python train.py --d_expert=64 --d_shared_expert=0 --learning_rate=0.00373 --max_grad_norm=0.5
Below are experts of layer 7 (counted from 0) of a mixture-of-experts language model. Rows are named gate (a neuron's input weights, with its number), up (a neuron's input weights, with its number), down (a neuron's output weights, with its number) and show model dimensions 0-255. Each number is 500 + 25 x the weight over its row's rms, rounded and kept within 0 to 999. Numbers have three digits each.
Before each expert's rows: a language model's description of what the expert responds to; "comes before" lists some tokens at least twice as common just after its tokens as in all text. This comes from a sample of Wikipedia text that the model never trained on. Tokens count by the router's weight.

# expert 27
Periods closing sentences and clauses, conjunctions like and and but, and list hyphens or line breaks starting new lines in prose and infoboxes.
comes before: "\n", " the", " The", " a", "==", " In"
gate2:519462488467490408509531508449505508521517492480478543509487534506522438469521537521498515491466502522518471533510493511487490526494490472535464492483451517485553491458443499476493518523516527517474472501513536525488471481467515535469490475480511501522507499501542533475513486460484500450491503489492541465462492518502485523540542520489498517500501569513518492477512507491517516490515524526484472517492491541498448508551507478505514494515505486487464528470525475465501497491498486509530530492494495471486553497474508515510477491506486473497494542485482506508490522446446435483488513499504526487498526488506491514480521523538455530463525492458555540514473470500501472506504465540472496495474539481534503511514513511481508489505467517467517506465477523512512504524534519
up2:519467499485498407502527517444524510526500498484470535507491517514526440458514530515503503483472495505506456537509482493487491541502493470518471484492450507477542497454445496489490520539527524501475485509516532535486473490480508539483494472469502497520499486507531545485513483457474493458493490490490527474471493513505474522548552522481493524501507577506521488484515511484530522485494525531491466504485487529502444513541507484501525494506492481482469528487522472477506493492495476510526531499498507456489532496466505531503480489507495479512491527474480498491501532436440451485496505497495531487499505473526478513475515524526446533462523495466540535506476454500502471510508448538468511503472538498534503503507511514477515488496465511459522510468467524506516498532519516
down2:487485465492491499496483473482516494504515525503442497452505511498502501477480503480532545460509501540494519502568505525487470513498483517513510469493542499506511486504508523496465515511515508488601482489517511521552482516511487517502568499465512514472472505522525481486540528502512465440499505485518523539519462603493478496506523474459492512452514506513478445531475535534544512448505465482504488520493472533481454494502489486490528474494504509479498494490533499468504518492522492531480520472508471504508471519450464521544502462509511503499505512513524517485500521487490496501496557507476497496448500474508496518488511490473507503507494550488524499523469528500520513476566486526503477495473487508498530520501524505481493458540475475481526496475502525533468497462522508
gate3:509486490542517540518519494513485498510479460484527474497548501490483460514513544475475471547542506507446555468507493472509509526548514492506497514520462492510532502474529500474524502516472529491524502491503444450520520504479450468521475539519560497536523508544500471510490490514511502477495532505516482503500484541496529505496483498481477514480522501530513499559492526489476451503542464491542553494543521491485504519479478476509507487501499512509420517499482482503474457485478517488482481507470523531492490476506563472509523535489504495535446500528521442465506474490494487504537476482487530508514478479477517478499525513504486493487474519518484485542514507479522479444469487520495508503543531493550502520512500517480479498522494509511475472516533541518488555513452502
up3:492495495463502443466462519465505509490495514485481499518440495533504486487462484524501475474469517463524446500507486509442508497461495524491532483462537513515490437528510504516459483496471496453450505500461550565467485483515532482506514513454472504452475495461497518487489488512454507492487487538505538534490505463486511496514528465494489456532528491475499497457501444526545526522498556514480497487522486506504515495503488497482513536500494469485499506536488501503484509547491489524491516520519497465539535502480458513497462484502516555495505466463487492472498506491489539520486530551533487499494504501508473516463501497487511486537494475514498504487492497470464496527545465496477465475460501526444517523501484484518501484456486510464530513516448474472508472501507482
down3:522480503474496531508487478547499518456461459531542470493498509495487522521472495498477520488511469525485466478482503528475522485485503500534503472527448467450537496496526498462477462505470445465494452502508528490507506534531476487502475505464540487522546507483500540495500492520488505468507528504483476458489517510500554451462518531498513524488483512465491484502526508490436512482478532473495475534513522502502487476518480506491507486490483512534555485493496529502560490518463518490489524524508523516456510521500567458517547471506538488484498495514487488518517500530531499479494499512475519515489508527499496502482554525525490509529496417512544506512464550470494478496478518477491508542499505459514494484540469492497524512528551503526451509518475472498525541477501513

# expert 0
Word-ending pieces that complete nouns and adjectives, such as -ic in politics and economics, -al, -ment, -ity, -ers, plus team and University.
comes before: "s", ",", " of", " and", " in", " ("
gate1:527517506547470525511464485528478463454443491528453490467455480544512498442468471461517510445462491516475497484496520483528523482481490412545490506485523502497459509506501529494520469507477448486544492504511515498493524500499515446482492503503486473484497509513500535492518479566471509501487516514497477481498521489517515541507496510481498503544516440520494552520515511494517481514503472511510487499500502495501500483464497500517519477509498494512495510491493484553493514533497475453557463518509499484484499467509508480505493534482541508526462469504490493533487494532504480506538480487486520462511504480528504526505459447487515526471531506531477488490475475469503517484522464514467494491502476518480520496489512499495490570510503449537476559509514431480492505476486468
up1:463500528502480540484482480444469518535518503497498503471516515471469492505515500502468510534472446495497537512453536491517513527488513491502508494519476477491530504528519499493509485501512484526566520502516478508470496508469550473428462510512501487468504512513466486520507525483520511518463545495481450470498495559537462484507521470506502486494503500520509550531509476490521453486501461480509452480532570484459523525494467538512491520477549480495493534519517492520530506498531505484501479480470493500521506481522569479538539504485497486481482507502523493480535520522494522520508509488461498494535506529441480487490522489538543478546519533499509524527474474497503510529533472534455490506487465459498520497505530472505498506483527490515472549490500522474513468490543466
down1:526514531525472490526508530473526494472493538523520515500507499482511503510509498468494525525460453478481480524431465487485550490468505522501510508529478494532490483501526475550561498513466489507544524460516489522502451463500484502485453472468494468507456486504508512481524456462484477511482505503545479497476513505485508505494509479507460499527460501495564481504495499501478520508427461472499468495502511456496512478523493464519527465477475546479540481450491483501538506488487476498470501467496511466498468485495493487532534509470544488502496504453503527491479479460498542542484490479535546529515500519510544512562531442515518546504509504516505488538522485507462484529504529509494540470469507490480511504504505474469522481538506522476506494461517486488491487522525491
gate2:487477534512515530544463554484496511492477497530483504523483500512528511478485496485527500496513467497522481502516532497500505518470499495522533515519486554514517501482496497478498523518520468496450521545505487489538518441532467501531475503539498508474521501519495492484513496525498530483496504487502507472506524475492518520481514449501512550519512516496506476489529480474491529478497518460483527515512488493544512470489469499521501511526470506526520533472462495533491528519455492524481514525548501459499539478484551492449501507490497526463505481510526508530481486560527449494498501480510530557538522522519574435509473490450467506484498516529487470496489491446493511484439524495504448492495492505544496462508517558466458501537510483501523512487479540527479539474497463
up2:491540473492465474453486472513502469507517533470520510516518495443520502484441495514472543457512483520463482511536482464486506545502518481474481509502478506498479538530494516462471457497447545550551490509519525459488503536495466507469504484511485523493483505475511535490494514513523491473461512511526514478482497504500485486476483508520449462511511497473522552517493512553504484491518505558512503506504516511508482537526522506487509486488515484492510479478497527452434482498521515476548521504466532532471449554526509494521527464494474488504484519503459506483515496522499533517476557507549488503501557532486460508531523474488483504512503481485511530458495485474534487485518484475481492523509519518462538494526503475508507484526478494534527473465466494470506466486460531
down2:551458543513499504515549484460488498533493507571527524490506514488440487484472480497478516519519450482472473480478500481510487505485530472535504545489522510525518476524502455493508494493526515512524468473538515485502520493523515511455544492468490473523495500515515499501466499431522478491514473477480525461484497486479516500511450495462514517499500514510512531507507522503492525520509494468494483509471506532494537506502480493453512525484553516496506452482453491510477492502491503489509507465496481518487507484507464461524537524489524483522522529541490462504494547474487498520488511464511455484528552492492487487439504458497506450502485459497553514481498489553514478525501520489496488500504480482425484529491490513504499520488490560472516564468511535487460474516507466

# expert 8
Number tokens in dates, vote counts, ages, track listings and tables, such as 19, 86, 93, 63.
comes before: " |", ".", ",", ")", "–", ";"
gate1:478499487487454513493533529437515525476499519524498509523536467499502497477515523533426510484509543546496525546508516510497504515485489514493515538495484508515478465473485489442475484507507469518548573492500510525429456502495497525500519488530523476544500485514533505471519499495487489470526514511458506469492535535536464463526520528502466509454498508520527502553545531474539459500518473520497477504478554521469484486506487512504511509490513542534515511484519497488498505475503538546503504513499498531518560497521500486487465504508496501562510485532536480476489504543497502511499520477486497465532474479484474492456535522485509505509490510485515491438539482490489496497518454494460499477493536471491453500504445508517502513479486453510492501500503478510492475513466498
up1:517509508522542504502475483567484479527507479464485488487448523502496493510486478472580492519490447444500482450503486500509490484519503478498490457498519502490520529531506507560522509491488532486470435487496492489557528492494493479499475508472468530468489530493465499521482493493496514518476471472536500527509465444460529530461474469495531505551495484483466511456463473532473532502461520482513525487530450468534516510497500496504486496504491453462493495515482502494495502519502465463484500489509508473489442512490482503511530511493510492449499517481470520529516488447507492474501486515504498531465524532526520516541466472518502497477499476525485511549453522508512499501481558504544498523514482526521534479489543479473502497539520548492516498495491518486505528494548499
down1:448572491488528510466557554502467499511516529488498530466520465496481473479492480505512437506470482491514504533485487467491520478466500488540494490503482484543528480543459521492503474488458516507463498480482546478514540446549556479509476519481510492481450513486542500477503536529496490503490513525514492484502512529500481526498493522485499469490477513470534507486484467498516475535501512480481504483515512492486504517467501432543536496494528474511531543521554467492484520522478526540485513524507505535440465482514478545535501514486504509488459483533505485461535476479476464459477495487457478506501521478491502480527464531532495520509469538511489487493510486516483513494502522557505537524482489483514481494492495503523517481447494498499497468476505531457531503484493493
gate2:517520501503493485512476472534487493528506523552526542477486484516453473482483454535508524544479447470443507446506498507466511521511478477496519511515477507492514496529499522512502508495509514508467486506448496551487534522494439541528500498499493502457494470477498492509555507522507500475547508466514476512491497494498544497501487505425516498486483488502519454474523471560491494486550486533501520507501504526497499539521501512469509502470513465473547511507489496431511471528517494516465519504539535432509513518480479491479527520460518560521474501511514498518495482510518490502525513516550469522481514510502491508507489463494479439505536497465490482458442506494518497507519483538506501519499498510511515493483496514423509523497510503522470482519455518543502497489514477
up2:487512464525498520482546514465522506470499481461471502535514506462529542498523522479488482488495554491539454517487484500522500473431504529502504529490475486495505507494477469531490491516510492512529516489549503479499469473492533454502473505489545509492478544513521512520446517496463503550470538544469500469527475517491485497484467522548493470526541531509471522545471519486500498498460465506517462519476487449505500487440505450520499522523471493495465500488516507546487527485461492515499484506472470547505506468528483512479469490528471459482491510497484487504458481519468482469490499526420521494532465484519498479491491511546514566476475503515511491508542495497459473481501511483492496491516477512526459506476512507562491479493491479510532505493526467479495499486502498
down2:525499541495520530510534486510505476494466482469477502496493476508529461503518510524534516525488462527467465488502520469485447520554517478525465525515492509494526523483478504557570534513495477479480503500474544500505424496490528523510488478535538485501519519497499507534483497481530520513483504559505509474513553503547490516494498480471517518522518488488530502493480522501544513484482487483513488529517493513512465462509486493473480533553502513532489561487532486569497515486488501501523508498516512517488507460511490474511537503507479501527510479520539515407494523492515494518535508474523451479525485510531467512522511519563470517506491466499474523547511492461532479517513528505502459477509497471513457509513499479527479487494506507509463533511467509469505498504448527

# expert 2
Prepositions, articles and past-tense endings in narrative prose, such as from, the, in, invad-ed, studi-ed.
comes before: " the", " a", " 19", " in", " by", " to"
gate0:534466458488495520536532517499491486482519505498490480484471484515495490536505508531515527480511479471506477472487504523473536495526491493521500493487469507497514537492496482501475536495470458501531498502493553466535523534470470523522472492489494536519522507482470478500480500534507499461475465469485501451545499441492516517497460454520461485513488482509525543460532506511480499513513498487515503474557519488506475496475507485515548470529529517521493527488450490483455507516504528497503511501463484474535495492491509487511469548474561450491513492510497523541529495519496468503499534502510507456478513531487532511552485483534522481472513503502541460457514548478461532464509468471570490512527505507500460515510534464543528506557523520456529512511512493471478504515461503
up0:478522573509515482455465478494507509521475493513512531521530526481500505470491490486476467530499513508483529531511492457503462519487515518491504503499529507498498464516471523489507467485528512497476491498503464543474490463534544489482539520508521475476483493505524528516503496470479505549503534534495497547447498573513502503509540530493534503481517534469469444538457500481509473483494496501474498533444494515491522518522515516502468521469491467496510481509543510533540491490501483505484493490550497503455500516512502523500538430531440535512496502486502483473479496502505525514499470492491479536524473483510466482462505508455477516525480513495481540518478449514509469534498521521437501479479521479517536469491468542464490472453466483540480494489481496539521499485534495
down0:500458494508511523498496529439517494472464499503505527503516509513520475457487491557537467503527498485516511477536459556487496535499520493510517497538481466510520518539508444511500536498481526513490524499462492499462510463532477479534460500491500501504535490482531501442515468537490484469489485518495519504553514515539502470530501487517515535504489470498492520506452493533533512546486481493481542498493530452499506527493480516508497505491484520504466487479490524499465488535456518504557483485469525526515453499508492488465493458526545535507517546517503472501508493508516432460507486501496507454484516470535515529518484505463546506495498495526480518453503523547507503486508542497487466529476496516525508494503534505493475509492539527486543442465482478498478488475508432
gate1:483511510468523478497479586522517479550505498475541513496526498480506493491473492500507473471514502552481526533486500500449498494496517521477519500509505484469528508535495504491510531484500495520498557509484492525499484524466494493443550501488483491507498494487509478489520540507506507509501478512476497505472516499464559567523499505492489494466505511500529504514517465458513531535499514535469475507510510536566480477490516470534435509442509539469510521543508482533537483523539457493550528482458474532470541495482517498476487459490503524501506484508510456499491540490515529518479552504483509508487540505532478493471500542519481497509482489467477484544451506538488500534493526519467483485450497483478489475466535508500509521481476443524530508505469522513524471499491492
up1:468503510466485510530465554576521487493491519513547489495506476505485547503503481459499463496506484565488543470460516517443478485509525470488508513492482510463494493487463509472512523520511457505480537503490538553514488511498506488479532534483498492476521453519496517528504515490508491509493527463516504528505527496446541501533484499479482520479458475531524489538505520494512533523512494487497474500497491577522462476493456492506506533470482542452492519516506527505503513486514461540522560485507507516446521541486465488475489474513508521513499460535532501489447564555486506483492510490477528512529534532517521501469488522499476469537484498499509506531497523518503458535505511502498539501459512496492470491479499514479520521476484505518505478517493541513543477487500502
down1:521515529466505471501487508512507517509484495488482526545467496493545495496496465483493518497502480471489501489482481510508511473516505510470518483565492520476444499526505488524501485510467525484500554499521445473481507517541505515506521531487549527448561460496488486484487494508522488508507506512517493495480468530470507503508478449510496515530517520505531556479480512557470532572495495529539484505506470506525504474498509495500474465472463493478433490513463475535512487478521491461496475499447525511514510460463510486472494483472503490469511470529508520525485509498497501519508449508466498487463498507486484469533499514492481484516529542498522480553473507450543509457507482533496507481505503508451490486494541495562546501467508488572488482500485536532504497485507459

# expert 16
Newlines, == heading markers, opening quotes and parentheses in article structure, e.g. a newline after ==Release== or a ( before a title.
comes before: "\n", "-", "|", "==", "The", " The"
gate2:505553481493521495497496484476481500506496486497475516535567497498502475497486511507507531503454522482499503478493535448470470517480497449520471510498476495521504510459490531465543503518544544522497503491507545474502505538521482449479460511467549503492526513490491511465506526541497502501520501458482469494486531443479455490498510502532488545509443465500497525522478565509485494484532530461515502496508520491499508456510490492463466484504514541543490495450504463482496465470520495497500515484550461516525458487501508503486516527475522506497533537499460513497534541518477528542506538524479499498509498500542490556480476521461522424536470505500509492547486495534533469499489484466514476497483501498479506483515471488469502507471526507496484483524532508490492456474487516
up2:505453515494490509497515509520537486490498519501539472462448508503503517495511489501501475511537487523519508531493461552516527479508505554467533494504506515485480513539519472530455510482458462484511496502491470529500491473486508554518542490540456490513470504512516489541486469447503489490472501527507534496521459567530551510499495492471511468494555538483505482479509425501520498533463462525482506503496471503511484549475515510520542518501494465454513520563495529513499541515477507500500481521462518479459541509502498499514486482513476479510472467504528486499473460473515466465502461465513503506504517498465502454517522483524488572463523500484495516452525511469470531497520519557484519509521504497516495515483525519521497501536480503506513516478474489515502539525510487
down2:536505523530503537541508455487515465493549448538518477477447490461505488511480506486506465505519470500522517514548504517533492495506506488547513451479495455478452489460478507506536519492482492501511502469477481510488485532505488505486453498502506488470509527489536528514537490510441496465473486509525518559495486505524519484459488487476491510523519465558423516501479489489489467510470508501474525532496464537487536504471486514469509544510530479567458502532490519474506502494522501557486534490485487516465493502510525472519530531553489480472454490516468476476465514484513481472541482493505486500499492488504466501462506498515492511482484485533530475516527515473510524484473550493522480499540500468501511481471494478483533519525525470495514483508483522494442533487504470
gate3:530444480495488519509461522512497519553489482490499464464508507464490469528486456481477532540508487495517472506482562469493482510469517534546535477491523512529503502473507522512513491499534464517498550539522501540544498489528523493503475519509538504530476472469485476482487488516519484498489478482498502489473491503470483498502500479494469512520487497510487490512535503482490529468516545525496509489489521493528503511518475492475474512516541501475524501488508516520478500510514485487472504510454497502508516545479517509506453479498532482465556523519529543519504544502492546498480476501482486575490485538487523497505516514511526526631464505556513477487491508475506475574493513503504538490449476503474513486484530477489497499502468487520454529465498492505526502495469502
up3:526439488493480528518479516506496528559500476492497453463506519457496475525480460490481529536500487509510461517493568464505480523482519538539522486482519503526515498480499525512520485494543480526512530537507497542540503492536529491504482524520529505519468475463480481491494489517519483499485478476493488483478475502470476482511501472493463504503486495514494503515544499484491531473526538510505502486482538499533498516522474493467465512501513490479533496487504519509482504517520487490467500504452502493522511540478517507499458485502534478465561514531519540515502532501489549476486474500485477571491485542485512496493502517520533505629459493549526476477493508487525488567491516502505520487448470500479506479485535466476482500509457490500462515482500505505525496490472516
down3:510489529515493485534518473484553495489504547497530527443487477490526477467542472522502512480491450475452511499471494517508496472491488470476506493497525473502509476529468507505506522473477482506507519467467493478469525518481486496476480548509495495462477499505432546479508480506522493506488495490487517521514484487514506495461504441503443492518482515474501504524540450429478467499502497477519517538469513510500461483502490491499473502490523483550488494510507500489429500537504521477520473493519502536486458511495503516480472513493533509515510539417511453509485528450458508499505490508510447471477482506471485527528483504482535499492491536498507484495501515484471488486505466541480530456509523490518471552508508497493513430508484499492502444505517500509529487464442471

# expert 7
Verb inflections and auxiliaries in narrative clauses, like seem-s, has, had, been, would, not, -ed, -ing, often after a pronoun.
comes before: " the", " to", "ed", " a", " in", " of"
gate1:532552521551535492507536501505555530497517500497496506495511462496497523489513454470496522483511505486518551530554486527515509484506496498489473563505509506472483494483490491527525476460469453497520434495498519465513501538515507482527485510498511478484438450517507487503502496492521451560529487472475467484488515505512511493471513525523468497531485477511531516495500545476513474521517461498504525562502482517481525514460465520482530481502462490491497521526473476527503492454529498497479526479533496496528455534549479501472456494471424466487484518525501504530514464484468484477517509516504488519479485487484487501454475503563541517467495507496485526472473493501511523473455526479482538513486505498515543505493474481509490503510499505526511467509522534449490492465482483
up1:445484497481534512506486538559522483473483485455492502473518447513441502478500555456503508523478488511522447507499503489477492498530505503491500516460524537519509518531512503494510546520446502515477488502478512472526474508505510511538514522534479534521452482537506505504503473536493464539461468495494501485522529506452485497477462532489501509432473477477464486466487459533497530545511512455511499486491497503485518448506502504487530523516503478499474460502512535481456498463520508479501493475479515522441491463521530496473478514507534494550466504503489462530543508506517520505467490499450507501508516490505525493513482537501499513523482480488507480467503465473486484517494507502522424496501501460477466509472559494465492537493497473533458512497479516513506484506515539
down1:477528479501517519480504485490500479549502493458475507533540524515474528522509510499490461510488527491451502478549522455524514505504432471477498495483502534463516494492533496551495479511503481513503465489468522491464504547468510508451500500496477481483477516510484480502512516451522420464462502506476493469486497496451516525529490488545524522505531481483479470515485552504481487510534511486512476525476524539520507486497540513497504536504471513517481483540465550547482532462529511492501540524525538504500520472459498500496477526529522463545500480527481519521522523490477507499510529487540474521529481511475508524509486503528540494526499489474495505502473537562519525490514530485457500527531478561520509497525498553523518499533470473535482492495524484506515467496512533
gate2:477492526457534513504504468534510498502494475541515519506490525503501474468469501536517451472513529509518512509534474509510521519491508501523519495527488508417502531434512477480472479443483508514446498512480511514540469499510487503515520498506512531514500518504480491483442469495497444481487537548524512522517499485485511488496461500491492527447502457488488496514473550479515499501486487501513503512500475509526532493545465480502512480490498456524514517501501543486533465515548503543477494520471527552486509515501497518476572542497538505516493530457487506520524514437507512523505515561504534545516456499540480492533483505498522514486528463486492494522479511513490452518525525519515523456508496476515498500470490474495471470526455523511554499483518507489500546495527509
up2:542482512533468473498493517480508501478495534508482479540495534466542474526517530470533523489472498538505510503519481488537501482487471483496499467533481479491493508531497521504476483542505521495531520472502539486466496483510540491506510460501521486484537493498470517500554505494474560547508486459432499478486516511504552517499498462518451491511535479539428475546525481477511510537497540480484525539492497487512486466470468523526463481483470510488501471470502492462469479486501482529524502473524522484490498507487493453531512483506480581533496517545543514493511471528515528498487496537484504490482500518521518462463499499480494522510485539493499484513513511527488567465473504462445498512501492493536463541510542547509488500512482527507482493540504534504512501497493476
down2:523532493523480483509495477509484502479504517521500489517552540450473498486493448518533526510474532519481487469473504514481485538523452464492483502513511480519522524480509448505534485513432486486534513482450477476511472467494539515577500528490499525479497494508481495516532505488477472542483504516504433489516536487540522516489478484479476496475505479496514510495489490481522477472494479510515484461496506459467489493509490514497498528526479502528522528501536489496555499476472500502497499477561475475488489546543519502474504505496503517487512502525474495522524512498491515520549529510524460467497581538500445506463543485493507478503538520463515488497515460492519448493472508514523525528498427527487516531476527442466488490509543475497486513502486485493478482497474497